Below are experts of layer 3 (counted from 0) of a mixture-of-experts language model. Rows are named router (the router's row for the expert), gate (a neuron's input weights, with its number), up (a neuron's input weights, with its number), down (a neuron's output weights, with its number) and show model dimensions 0-63. Each number is 128 + 24 x the weight over its row's rms, rounded and kept within 0 to 255. Numbers have three digits each.
After each expert's rows: "gets" lists some tokens that make up at least twice as much of what it gets as of all text. This comes from a sample of Wikipedia text that the model never trained on. Tokens count by the router's weight.

# expert 20
router:161101149057115090208115097121107099087138097172142129153152126114131133086108135098118138159069138130135119118147158119135118120141083131139126125117141113077121101092148116097097109149132127
gate0:133080125110100114155130136113165114093121120127119129095129150138118133100156161120131092138118160141131161141098133075104098134117157078164117147149134098118121134139097147107137118143142133
up0:125138148117155121143169117131117130155107129140062117117110113108154141094108145132138150143163122171128151184123091108121130147115118083130179182167109088166097114112127138144109124144102132
down0:133136111127126116115140131142119150087118127102163113106169108133090109139093131111124122134106162104134136097109149112109110113138127144172109108134142111101170127153076132106127153101096091
gate1:171109149084104106099114126110124134114122147156135130075131156116137111131121104145133164152179144097163131139128150144095137127123092133116149160111128116143160130146079145139126120097106119
up1:130141145126101128101129168137115126135132138106103112127121121137125162160109110134141121123076111114067143157114112147075109133121084162138109099094125110133123110115121163128168142150111150
down1:149163165140127192109104125124137162171105102116142149156170095119115148117139155184143117132114157131147150138115115127116092104080124119125140149162100143142139131135125134109134158140108158
gate2:122095117113151077133113132137118087140141120149130134080160088162120138142137125116120109121150145110123113107116197114145122124155161126117153169116101093148152132119103146101134139157121135
up2:122118168113122112159119124145127070112165116166110115084149133139138104097113136139122111139154119129086133105099173099155108132148136125129141145111128071156125160100128130104125131132096102
down2:139145140143159117113111133156126111136103168127122091148114068127116102138121142129145103146125128175128147171144109127096094139133136119133107109117102146141136145107187042133148124104125130
gets: "to ", "a ", "the ", "with ", "was ", "for "

# expert 1
router:157092123103150101110091142172077150078107115104127142154131103135110178155137132135147138159104087139171113120150137160085113093099139115120119161116112114134169125123122134101113130138124108
gate0:119075141140097153091167149139203086073160144109126123135122128145130153127122106124116104170128075160186139134147111137122084122114113195152112104153110169163138126129130117112143131142106156
up0:119124106143150163146126136155089159135097104167111112114131118124128139118115142161131119094153143103136145155094173132153107149113173131100148085112099053115125127086143151114152139135155128
down0:132103109136124120134113134114125064130096139092094159134102129112158107126128087129149137140130102139113104140108139103141141103106149099161151113114168139152130132141149129073100116116179156
gate1:118128091143099110092148146099117158131088111092152093136152099099148126116137186165152118135103109126103136135125139162135120142104111101117069133117122104122134149103156148105116095123154161
up1:109162141157143111127135115092134133076130130150130074147109141121186141141130158167114108125132099107077127134169112135109125115094088096149159112122130153114131142160144163125118138142153154
down1:148126164104144102130140100123083130148120134112132133119117127114167153145133115133139142134152144145159126109139156157159117119133121104117128094148090103117130129139108137179106115102114087
gate2:144118184115105158143105128127126125133090108094059143095105123147139134135116129141123124140133151146125131137108159108133099137128081123136128114113140157133098105102131143155124125147127154
up2:128154124123112126119086133102115084177145128117122087140120114126087129189109146136097110119120137162132153115122176120125166113154120145112147133147104139155153129138134149114160132122169149
down2:144130149180160146122118134117120108165106132131091117153144142087174162131138059107132106119142132143121162116136130136113133155162116182100095158111129097081126115148147090119142120049140186
gets: "1", "201", "2", "200", "3", "4"

# expert 18
router:150091151068117081131117150132145087092131118153138145151125125131169161144108189123154154129120127123147132102184141161121126094105107152128162093134124167088137126121135098133146116129153122
gate0:122135126133125176104110120111116119192106145147137115163135106111160124122134139097151126144137138151109089108149134130087133121136100102137124141147158180116078091143149104148139112123148114
up0:120123140141126123135131146125126159050148107111115148133130169138125091099117109156113140099117135111153134178103132129134168097114153137146115120107118103153166176091147159140162141174105145
down0:094118130153154165142145129132150135161126142128140119121142157110141108123132129095148093080163153156176110133131121182089102108129120131128164142127120111122157111135165123121107123106112075
gate1:138140168121153137138106134109161147084101103108156135150106120181127110130156115123068139121148092127142132155130092093116156081160100140127112118155094155106100141180150140137166099135142075
up1:147133118154124116152147100161098100128137119130153102104134113165138133195134152158130077074107143160098146091156129145080133140119169104094110163135140111121133115075126144150123132137147138
down1:115176108171092161144120113158112128149147142122147097090118162100155110092105106123163127110099157148139113129111132111146142133167111076164097119127109173137124142129140177128104124121165132
gate2:138106170123101120116115098135123112126124144145125110141147101172117132135165127138128112127105107120124155143185053117073131118086137118126115135121121135145141137114125112167081096103111139
up2:126167106154140104110114139146085138142141111129129111098125076105130101129106118113161142089135145153105150113145129123084053102105161144129137140183123141127100147080096148178081137136108136
down2:139124155099136125146089145134138112141129130136098138136111099146154107146153115152134107120131178164132106168134148121131119128099114087110145151155115163152122157113156130114161153077128164
gets: "of ", "in ", "to ", "by ", "for ", "at "

# expert 14
router:138094085104140147155126118177114126119073156123127131150132112101133117109117173123133132144123118121199102120137129126128106113153137118115134167125112140141118121126133146112191117116115133
gate0:142086109107111106170131122141114157178158077113122109130094108108117145111156121154179113122139089103118126118136148107147125128128119131124132176106198131121102134143121153122131111041148153
up0:130138096148137126086136136140115124122134124106114120138177166142149167154160128084115102129137166137122127114129115142108129107127160116112137093135087175113130098126136140116143122180092141
down0:148123143116139134187153101155149134108147139155080128123142090138131128141105095116110120128154071129149128109126132163087088115114156146150125166110162084104149084134126135100159118115146149
gate1:131100089133101122097143119136137114196124165136111156134080130181119116136113149101108077125121101135104087080129073079117106132135120152154147163092091099096149126077101178154151096149131141
up1:114110090117111144144138115144103144129155188126122129141082147141098140153141102090126094122133130163108115135128172109140169124121101142177102139107126160106131141090091161143156138108135133
down1:118130146133173067123141132092161165145151135130110139083128149144108151104113077148097090091165121148145096128199117104123170142130105135157117128121136117104133141142110117145146127122100091
gate2:117133151127122156095112170148141114082104133089098126127101094103097123116111128098159147127148131120122132140147175110137111138103144140166139106098144146082153144086113099123144127154122150
up2:094106123133132139160097098133155099172159099126138080162138131171145136162142109124136107098105083122128139087074140156144137106123099131137095107111131112161147131101158177119127147084108141
down2:151091138121164110176137101126114124152148137119114100132128147145140187145078111105162164113163099121128138162104158153143103148093113159070103133167108148154147151100167137178107144105134119
gets: "(", "-", "and ", "/", ". ", "'"

# expert 6
router:154160166144094107128149130124124145118100090187116143142111104089100125132076166135113176143137095131129128109162096125099098145100112144152134143128168134142115090084158090119158112134073130
gate0:106139132137101116113144096116120141124108079146133141134109116134107093089112114119140109166156133128102145119172107161124120118130148123116132109163150145131089142107086149147086115096088136
up0:115188137075145107161113121093148107138125183139099145114136132084104119126157124154106139143137143146135128114116166166095113129127138131206138152144124166121118128110121101129128146119118148
down0:123105136112135135112134155138120121141082091108154120167094166128158125100135153137141150118158099129126140129105129109106174162121165081142131173135116132129135188071122166141169171130112136
gate1:141135133146136140137129154141131102107095133157181107150100125092154104184092099108129127092103158142107067135158118114132108104104157132105101165123108132119105147098139108104166151128125147
up1:129175122122137072139163114107144129163182107102109134120157128161132140151165187120170128130132094147136155131145158111091156138127125125101143138127124117112138120142125138138141141131147109
down1:158134136116161093121122098149123115150172132116099129143124073124201108141143152110144150135117107157144157126142124124103061117120123128126133158120141158145123082145138148127096152097171121
gate2:158157148133119146129100135092096149095126109146126134114132124135121138095117154117128120108126138150145132118099163144117151118123137141152186148115086131153062124125152101133095132091140165
up2:132177157102112155152134143070137133093136075130130112090102135106124136101135165113112108118112139158115127095074168131127141104135146149141156144145080082135099124133133124138097120110135142
down2:142137143137142122105113143096136150124134112128111130126093154111151164152113123138128123135098104150131147134098141147113161163149162098166106102138097092128176107133154116133140158096082140
gets: " ", "1 ", "0 ", "2 ", "3 ", "4 "

# expert 4
router:148118087081146106156164120194094085120076121124164137106112140161129131113127113116146152114143099122132097126159154133151100097152086142179156125153119135112140126092147139138167117169145132
gate0:180085117130121165122148139129133119137093153128185075122117133123123111118115117120132178126132155141150163157135110148102116141113103140136143092147121137144164157124108125142089110148150135
up0:164140096120100118137164142129073136086150168120145120114146075098133104163153107113083126127142110177113154144102097113127133194146158153100108145101110156120130164143125110138151142098098130
down0:128131125116108126134160125154163118139115165139136190139174088083156126166171100116144139107128153135157165101131142142097126108130161146077067160131137123111090136132124135130128201116145157
gate1:125156116128140105138175179152078106170136153100168126134140131102111173138111151141197117130126079132159137126133117150172132101060135130114148143149107121167150101141165105163111122117138102
up1:099153132129153128134109134162116112160135156133159110120127122080132124132116132183148131148138086130132132145127118122176148098068076121102131149118108089130119110124145112114133126103130118
down1:157133110102121168134107165140194132143082105169157154134115123166090109100136089134089103121140155128108137132124121127129150126154101117146127174112156149167120112152121118092123155087111112
gate2:081152164153166106065168097142102116113122125131117143046133119163085121114150139136160144125155167133128099130137146122143135140092120172115111124136136106154130125145127144141136177132142125
up2:117123173085104067152120104135122104152104127143154107136136081147169174144123115181125123109139123086130129156133094142122118083167117140085132127105147126127132110063142125129100115096128112
down2:141156151119085130127132126142133128140104154163160156130120094133073151144123143120158080161115128110157124072095113137096143179104147131136164095099131089106141162095112133111106120147121158
gets: ", ", "the ", "(", ". ", "The ", "and "

# expert 16
router:137087090098101145165075098186105118117146122142151136124145127117133134142111117126091134086095095161140128118147148131134161115162153134168130100102121154133137134117154085130144097132159153
gate0:105120152138124184130091092167147129105142126122111072151129155147152107129118169139091107111147079148083142163115145097129108164111107126156117127169109110132149098106148132122114102122160144
up0:124124124105102088175060109130152133123161145132141160106143148125115124113136115132145129112122150119156146145174114119139146080142064129159094127131147092153116133109153124136153140116137156
down0:127178141103140071171126133155141132123097164091110165110159140123139102093142120127134168111153080152136120113107120110124129085125171166155130100098125168131162131133141146138124192112110142
gate1:124143144105103142114123126157130126127111118147113097147112139102123171156140102166075130141142116130145071102142127113121113159158157132140121140105095117152150128120140101141195131116129122
up1:157141101151102120150110115144092113096137150110094170144108087147094130167137148108148106073118153117052153125150145120155124150137110073104120123178141169110128147123090146095120133128141134
down1:181153089104114108172156147150115140108144123134110144109136147112166146113123115130113123127108128135166084105162125162126100125113139133136125078145094136150116124134120097134118101128151164
gate2:158101138124131156114137105117129137156146147153111141132110128103085144170150129154092144087112168130056118117156177133150155122131139121139142104115123109147108105144100134131143082117147115
up2:116141132101138150114142127141129139066128124129118155135164112140137123154161105082166125169147085091201123119119082149115126144146112080153109139122098171121152104117096128123097156155139131
down2:113137098138150138112128117166096128103141112121112082167112095131159133105130151098113127100144173109125122163150128114111114089142172114099149100123125087107097144121153149145119148177135185
gets: "| ", ": ", "; ", "|", "°", "by"

# expert 23
router:135088102120150110118088109198105158091119121115114147174125100126140190150137160165127152152157079101146102138127131112110146062151156115120124150087115129120179138121093126152123104112108124
gate0:120113100093123143134121116124166119108139102101104180162124110114116164122109179143142157128126156153189124177146126081134145161119153122134135101098143122148086120092109136118161101185118084
up0:145109115130136129086136126185116123104125129113141086135119129136120146138089081084117114149132078151115151108124136166090140138072109127138125142133159134155158118128125089135163098105111145
down0:149107157131133147141132112150137113110136166130149087157103141106164120084128110107102102151145181141120106153095161105111107129129142097133125154124176143133105110165160089110110122137161156
gate1:123137136144148089151100150106130112112162137129134101142152151137171084129172117127132154155108153098172132093121119126144139131118114102132160136134095130138156127149095117090112166161144129
up1:129098138145112130137115083084113119161139090116119118109133093137107106097101121117129133112144084139115111132138120146088146133174140158147091111099146127164108117104193126144178076122127093
down1:139089078154109144113142133114156083097110126150117137100122149160113124121105175108180097096131122089134136150159143146147127132117122112139159147125118121103141174103119127151134157144072157
gate2:158116164159130145139112139136168122096155127113170167150137099099082126154152140159084141083150110156094098155116133122155104101144126109118140130138143169134092087147089099145112170127155083
up2:099156112088160097129134111149139146146112137103121070136124144146132095075137167105152114129107132134127114115099145114137142120136138171132112097091138127096141158147121132107151120095079129
down2:170134144128115152174130133112133138149143096164149153135099108082120136134117106129110142143106112127120120139126100107118125135115133175113108124123119111142112124143116101153139092130121186
gets: "–", "-", "1", ".", "2", "0"

# expert 12
router:152134083099104125160098134137108090095117050213156141162095132104104123104130117112166135117125142120130123125107136129114126130105134104114158148146140114127126048134110130121117104145147136
gate16:120117098136137154141147139093079069108095085110133161126096142153115096123105177116158123122119144099158127136118099111192101118157191105131135108111131126123114127138071125156154138156145130
up16:121111090106135145168065155162107112117103111124107167141114104119144059100113135140125118068138138119175073118148139122135073150135137150078097119115111141109085116119100135090141054142134148
down16:136147152151153123125139123124120133108114135183101144103131132152078134136176133082158090110122055089135125133136157138133173154111132153133137154158108145119116161159131129130169103161118152
gate17:142153104122158102145121105141145128110135139149117102131132088118104127098086138126111127129147153124175094099133149121145151153102162093176140179131118108121126163090092154116087124159135151
up17:147145109095127139185132144135168119121141108130132152131141137127092123134139167161150123157153138117151124092097127121116118124133169116130127109175116151117135099149124116087120148148135113
down17:096118189130127139141114098159143128140111138112127147151142095137155188160105116115137123143109124140152134143159152143163128135143121147140141132121136175144114129181152161155143108077105099
gate18:181150138132137110116109120129144138100095129169083155147152129074089149078131144115122096151174118129133081125163117127138170142135115122127148213106132094092142134135142148081136147114132099
up18:107144122140097101122111092097144138096156169137129124095087133119145123133134134133112109145103130128147149136129098137152102119114186156136135081149126130113139154178121101157162101135115147
down18:111139087113118070089094074114114135110129112146095131119130126157173161095120158096157138063158143112070131189159111125120140143114114098132126146126146131149118129158131119128151130090162128
gets: "| ", "- ", ": ", "on ", "with ", "as "

# expert 11
router:136095118101158129138114101173044151101125114108143129133116152086077148131108119115101132117106093118185113121178142151108137112139143120132112140072167127124127126094172131132114122143152142
gate0:124114137105113114109099114177130149118141039103149175134099180079096144133131115124086128138122135093109140157142120132140100101090129137154109135125104153142123166139137150145140085147135155
up0:132110111108155104147121126127123171145121176145118113139143118152098120135071179144131117083117132172126132110174132110124158119104127146079166129155138080110114093095041135134150163098093106
down0:118131140096093150126141197131144097140138095155102164106111140161099108165102111149122117120094114132139103128176157121127084129123140129129146150166114093122126086136129121107148142125160080
gate1:144134100126110128132100129116113097102108102119116133146136168151122127118139167134157110118109143103090112124111123181132127105123123089072114081117074093139094118116120143142175135119160118
up1:106084111102125124163126119117120171169110125120112148094123142103084130123118064120141149105186123171112155142109154105155108127106146121167122164158178158085149124164142152076104131163104121
down1:134133149142159097142058139122105118125124068149107130095136135086091107096178098142161170112168120150074158115122129124152137169094151096058147114156158100101135129149121138119121127141099163
gate2:116118201126082107118126105161105131080114146112163127133160126110099136077123148107144129097154148154132106082162098117167134110138135128142094114092160089148102128113088114179111085148131141
up2:122131130108178174130155113143147099182113103124093151119102123142148140150153135131118156131105115116132137154115140123110120173090131111124107102167133149103096138127138152100113172107123153
down2:093132123182134128134141176124171082122125117129087160131056128118142126175121102143121157162092143146117164110098103118161087110105119108140112183082135129082117095113111138107123084122125115
gets: "| ", "was ", "is ", " ", "201", "200"

# expert 15
router:152158126124149126134154131153141142064093135126140144160092111138116166122133106118134147090132113122136097129128142172143150097087085137161154113098176112159149125135150145124087121141104133
gate0:118166125070112131159115146135123148129108136151139174145102109151169107111097169154134122176140088095091107166122127131176122103121118114129120124126128112100123118188123121117155127115153133
up0:122104109116096079087142183092145116166133121093112162115153157105152141135080135109134107170118120155134110170134104126112133095141153092143133111150138103160136182153155140109137118137130123
down0:134144150143123125113103138163137131121134095124111134121106118084149119141152191111083158130154136132089132056112102134145140128124132169140059117108122080155113129121105115146070149109107117
gate1:120152161157106119108125145140126088157143154148124162171112099171093144110099137137144100128127105151130136154136074077125108118146111163150147114106121126139102126055098147124092161120123149
up1:157125122117112131152127154091121153144103102093106103077144101083129151131167140150123108155098127106161129097082172161128124114125136118133169128135092125119155123164171096145123125102112153
down1:184127124129134090151188117119126118149111110115134146109090136090111118061111139139157182146134156166174127104143113184132126107109134142111110167132122136106151122101141099135112141123084126
gate2:117127169116102122143176128091151124193136168132096094131119098079135143108091129104169145146110102165117127115124165124099124164105105132145123127116139161139135144127122129109171151130108129
up2:162129151124144147132115138104140128126139152137100141106117119117116125120077141171129181124158115143134121112187175097109123134118102106122134083057111168189129151109136164148148180097105121
down2:130149178133138163159132146115196144134151151118123139159107117147136134141123108099108107116111124134107107140112110093157137142100100179084089143120124097143096124106104130119106119124097140
gets: "|", ".", ")", "s", "==", ","

# expert 8
router:119117071057188140120162112162126138130104107129181137131073117117072186076137159121166112079143124121166111130116171153119111111168066152139151153105145145116132132121130138103114127122142170
gate0:108150177127119147083142135130110123128112115153129138117105146084113177117123112157106120109138174132128127080152112124173150159148145097163083119132130180107090135143131170082088144104126117
up0:107137150137107162132131149126085112154118129160145165097111135090141152108162093167124097119140147136139122106139140119158164127137156114151090129122162160083131117146115145113118175076126115
down0:141133109126152148113146129092108106172133118112120153126122129129106147099152188143155128113092112120130162128107108094124088124102135105128119134127099089147112107128105075149113109133122155
gate1:078131126150088091102137119143173166084159119121109126109168118134156133096102173117151152130121168145141102123135099127077106112089110114160116134148102122139127144074145187089158087108152156
up1:131100157103119105134155103096109117110108132109171096128077089110113113164162098172145096120137137139104157121148153152154150130137125134135154103140116127126120131161129092119132168168127112
down1:101167112165155159131182123124100111160158117143136135115129090156109158136141092123134107135119143117137102125144143158135117139108075100119193115128133148130144127135133114138135138155134119
gate2:138123128148098144124112100119087135159098105085168138135112153131128134158122128164170141180167136196131124111115118137123141152130163092105138132121174100098176095110108107140138114157134108
up2:134177143098122137171094086110122123156140138136146123147093147148139121150126106112094110112155140182093143090134148133166096118119136179134113134103115134155109157110105133116145130152150092
down2:114096124143134132099157154150117129079087077100162086116152102167142161173152096141122097116122103160120119105135125148144126112104124131155104139118128132122129117168106118144130145121118139
gets: ", ", "and ", "\"", "as ", ".", "was "

# expert 21
router:157137159138121141142118117114154091115111130128129162211118171152088115166124123127124141113148126127140100116151127105114112116119135141156152129136136116114133084089121106104144120136126138
gate16:127126121114129190131119103142148122110151117148120101110109116131144135111106142136147132131147139102120121125128146105101146117162143072147094110157133124143085151158113041103154123125173171
up16:093120118169147153160132062103131073122140160119128113114142111119111125121144135165158143155134115120117156146135129120109121097092151092108144126163140142110172152161127054094127162111149156
down16:096117156033155142132065154143154164154108130132136139140131105149118126118137114115125135086124120105110129114064140163143097182145157131140157111135156116128141147135115111159079156119135120
gate17:104123096141083132088135104070186111135157103164090135130150101158104092130141130141127149126154135161124100124144113101146149069099116126156120126171152112099126139172120109141136122167122139
up17:128152138078144141173162147141094121117124130104106144100105162052167164106102119132142085141127111114125149127125165136150127164129130127098112145097112136169125130110147126145095069151105080
down17:142125099094163122117112106184140092108133122156164120143116114098163132152122129137128128166105163099149117117133169102138145129142138121145113116077134117098128111154170081100106157133157154
gate18:148154100140139166138109128122138115129105121107124141124132130148129155141125072148159117109149126153110143149146147137134136149122169086163162111120127150100103063107130061131113106140152102
up18:082151131149113121128100122098124111123108114156136121160097133139137140146140166123170131119137140136132132130117115101144142110120168141123147133157126139140151122143123151123121151126149126
down18:133134123161095136123137133127120124105155095151091108140129100106124172148147157167185108129157153128086096150131138175144164169165099134104115176136131178129140153146088133138135114127114105
gets: "\n\n", "\n", "==", "- ", "===", "== "

# expert 0
router:150141148107105103161169121117105114121104120134157130145083145127071145152090149105117120159158126147166101107160134111120118101110112122157158080123141137113155112117098110143166116126120149
gate0:125138116129140116085154110097105131140077141106142136140141148142171154124113152101163113111138151109143106119144160150146134107109094075130144153154065157105126133122125123165186135137140122
up0:171093105118146130149127157170125177133111106150110156114168140125101064145143124140130129131148131089103136114113105113159087112129125112125144135167113185152154122120124124115158137145099103
down0:132159088161169112151087131130114129140121102112130107101143118133138178092119144158141140110111128116178148131152175123096133168154110096127138132116141109126124145150176122118136131128117167
gate1:059123198107092117120165108130155133135128133129162151117088133139101111121127107139155138106070104148146100123121120145161124089123083119145132125104144162142149159143158127137141135121136127
up1:120143174079134126185132126114141114145150105100154134117118157127106106101109089110157151117087088142104131142110117142162110110139090122144139153120138127168150131128125137146155113143129134
down1:173154114116197107104147155155175136065129147129078100153117106130159155120109161151120117128141120122137130088105127115123167096133136162113149144109160180130145167145134121149099148086107131
gate2:128191122140124136117128060125155165169091137108141159123084089101169152126089164121103165159118091113139134108105145107106130110164084135160083122128125125172118173122153140168118159096163103
up2:111121088172134113122107112124114150107107121089132087124120146164129171080163118177127116115151131112100125148112123147108129119144140170133129114139105161134073137138138099138162105099149149
down2:121094151152104124103107125143139104086111140121135102100131115133102196123110116126113117136098165131132146105124070120146120104104122174176147157123120178107092129105080117088164168100139136
gets: "\n", ". ", "\n\n", ") ", "|", "\" "

# expert 5
router:120106149110117094122153125130152122147142141154130141132115112076116113128113143135160155117090094121146126102124133202097110101120097141127123107115141165072146130131143090101138139148160149
gate0:103093138126140118132169145091134154161136129116132153174140126106158165108127117108145137150142112116117086115124116126150123125118118101078117084112142111155081125072143132144163118115131107
up0:141124137121103129167084107135110097078140098112126113105142146154113112096110148115126114093146118177121149156121108165095112121122124144125110078142190136110132100086127169115077122144105126
down0:118134147105158102073130117113119178105091107096170130179099129147117137110110132120105163145129111139154127129168127113123112119132127095142164109106115105119186132098128093112120124144150160
gate1:145130124088145090115148172155130126140145109143109156137141090134144118105139130155108135091105125153119141117093150120151132088129127123145131114116135150111139138102132135139106136130132148
up1:088137138138156104149148137117117133098121101091149151108172095122096145131150167122173120104152114113125141143136153114157137159159163091151130111106123103176156076086124124159111133115146123
down1:105116111127146094077156135124131085091097144087142124081157118137094095126095136150145106094184136115150117113153105122119112196120124107131147126130125090127123082124130134111124118145109146
gate2:145136154136116135072143145141126131172114125154095136092154092111130113096116106099108173127143107136152141088128120093105132119140153127103127152149125120103152124151122161131148188152143146
up2:138165119142132100080133109141166077128112135141108155126114128120173110113171128095138171131100148140122153094111123107098092136149125138064093110111062104144120135146096145164122145161143135
down2:130162109118142130146100122146141099147121096139143121208078150129151157113104145145135116148089122129145175142125153112113114154108086080114115144124126165149136124121135097130105115129133139
gets: "in ", "of ", "on ", "at ", "from ", "by "

# expert 3
router:150124105134070099144141098133110116076122105197128150107140101143123119088126142115165172166076102126128062129143140136150096068109105140161146153145142076119122109094145122117115115172120169
gate0:095117159122078134171179172138120135151161154120087139155110141119124130116094128105119161135111082117137125098158125110145115126084138164152093118135106115127151133158132154130112128103119126
up0:080163095135167183097092137174114143176104104127150129109127134100147144142132124172144124185137149114126140124087090095083153100138118102114130098147141143135119154129104100135122117131118128
down0:110126150155116115170105121095094098107161113093107109148097141093089138095131145084115160123147109111107091058133132157159121137083137193105138138144100141092124141146100170111126133076103099
gate1:150115136082100126115110124081152144121144144096104102128150143149150189111156127149133130123170142123107068100146138135179106123120128124123113148128088134172170147114130080110111115149110139
up1:110105127192118156132134135136114125164129140099116117132138096104080139156105125125117137145109129137158170102139125130122074101100166119099108146124120149136124108149142153081152110118124183
down1:145126087133157111156123172124160107149084117152184148137111129095172129114097139096125143137138154128160146139120153144100147132129150104155145099111160166119157137138110113119095080127114152
gate2:096095115112128144115126139091150080115149099101137164094095122128106060152082103101148109107122100111145114092101107162131145088117151128106148130141145133133093135100110157143144150124137104
up2:119111152130103100133130116135163100119109104100102115135153153116133153100146098144171124168125150126148137114139126127123162103147150126107104091106119145174143105112156093142136158157105185
down2:097133130134179179110129125181116108117149128134143119144143125139139148137130175186133146135126114094126135092139117113131126127147096118131128157117118110117143111131137120135161096082138126
gets: "the ", "a ", "The ", "s ", "his ", "an "

# expert 9
router:119122088117109132133091098188073115116104107161172119128129109098103124117101120117086132096113097158143109124158138120116145121137138144162148104108147150149137118139170098110172111134155138
gate0:099104083161169135157156125137098120131102147137126134152111123117133124155171120126112140129127148148178157112138120151110123119115097109134149128106109149118157157153152092199146111152134126
up0:118136148134140119110166149123110095135136163100150162120118125122141124111151119130133166174069131136110110078123135101153131076105151111163147119113079096102128131143128169090111173123140112
down0:101127126114159161131111126175168105124152147119112113083151116123193084131103090123129123131141115117089141148156126098139114113170097068156154107128110119123166130137164131146129205155165109
gate1:124109127112105131130126108186116096104127120157109117138082131160128126097161121167132151129129133133118117100158127112129125181095179163122125108066138130103100162149100130114095139163165096
up1:126163091126097107134104162121110183117147182103130078152162099131090159120159155103143099088130123115118121153124109130121161096135144122117120152127084135133152101154112096121152137095136147
down1:167123129183117125117130093149129127108131124124129184128120115161148134103110165118142103115164133153101136130129137168097126121108139132128105098157132127109150094098134091100162083113091138
gate2:133162095126142148141101139152100194140137163138151166146137086139158124125116127097169104138172179098096092121122136091119098165104120099100168160142112154139097125146147136147179107131152093
up2:153138169094127112150149121136129098135108125138102097123139157106077117128135150159096144126125063114178136157153144126153153129099076156147119099103120164133126130104132155147072097167135156
down2:167164146127144081161108080149128106125103123130152091134129146113153147118136136157148164115155166125124142125065122122136122125115101159149112146105128099112095150149144122110088093117110133
gets: "| ", "; ", ": ", ", ", "|", ") "

# expert 7
router:129122083119117117142097148135156111148096131113135133175101117133137131115124130157137122094105096089165118119129143132115096100140130150127115176128132120133143100129109144138146081155148126
gate16:129137132114132102141100131144118125101108130138155135148131112121141127211119143116108122122111172189131119122109137160128119121141128122084113162099149099143168101141145162158127128112127134
up16:157120150078134089075158087129127132143124098122100162156133125151135100183137126117135140152111139164159114104137136175117182135122103104104123175109144131171133093159161160100112143146146137
down16:149133138121109152144149142129122120143116122111108144113127077121152110183106146122132115200080104139178135143104114109123163139150111135115138123092128103141080098148100143128135091167150108
gate17:145121182128112124112140098148124130122135143103116165109145114113124137153109126152138125114173156123151074151121151203129097157169120140162115105111112087146127111122143112120134092111154133
up17:136097119130120139156118178150099104127127115150145116121120149124139146116139134101109118129116125113128136104090144098159169086055127094160153135102147168140131140135159152154153176110063138
down17:114119083116104089116074150143083131156136119142117124164165145103151111155115149108106159109124140126109140109144148159091117096137152115117163132118145158150165139123122126092151114121126185
gate18:170140101121141151156152103100134113133114102124118159097145146140143119119098101117094093139148098118121151139140138173120124068141126120125139112151107131150099142102124121142146127162160116
up18:112110103121119110115131109153097120115121104104106116129158154161138218149120106129128135151140136116066097131157149162116129125155092125110128131130121150164120091144153129122145122161150130
down18:110147120130132170094143152119166123082107138133127142164108113121121121119125102146128118116108116125157148098079129153187152192111173140092133156123152138126146100118116099099128128079108122
gets: "- ", ": ", "of ", "and ", "– ", "\""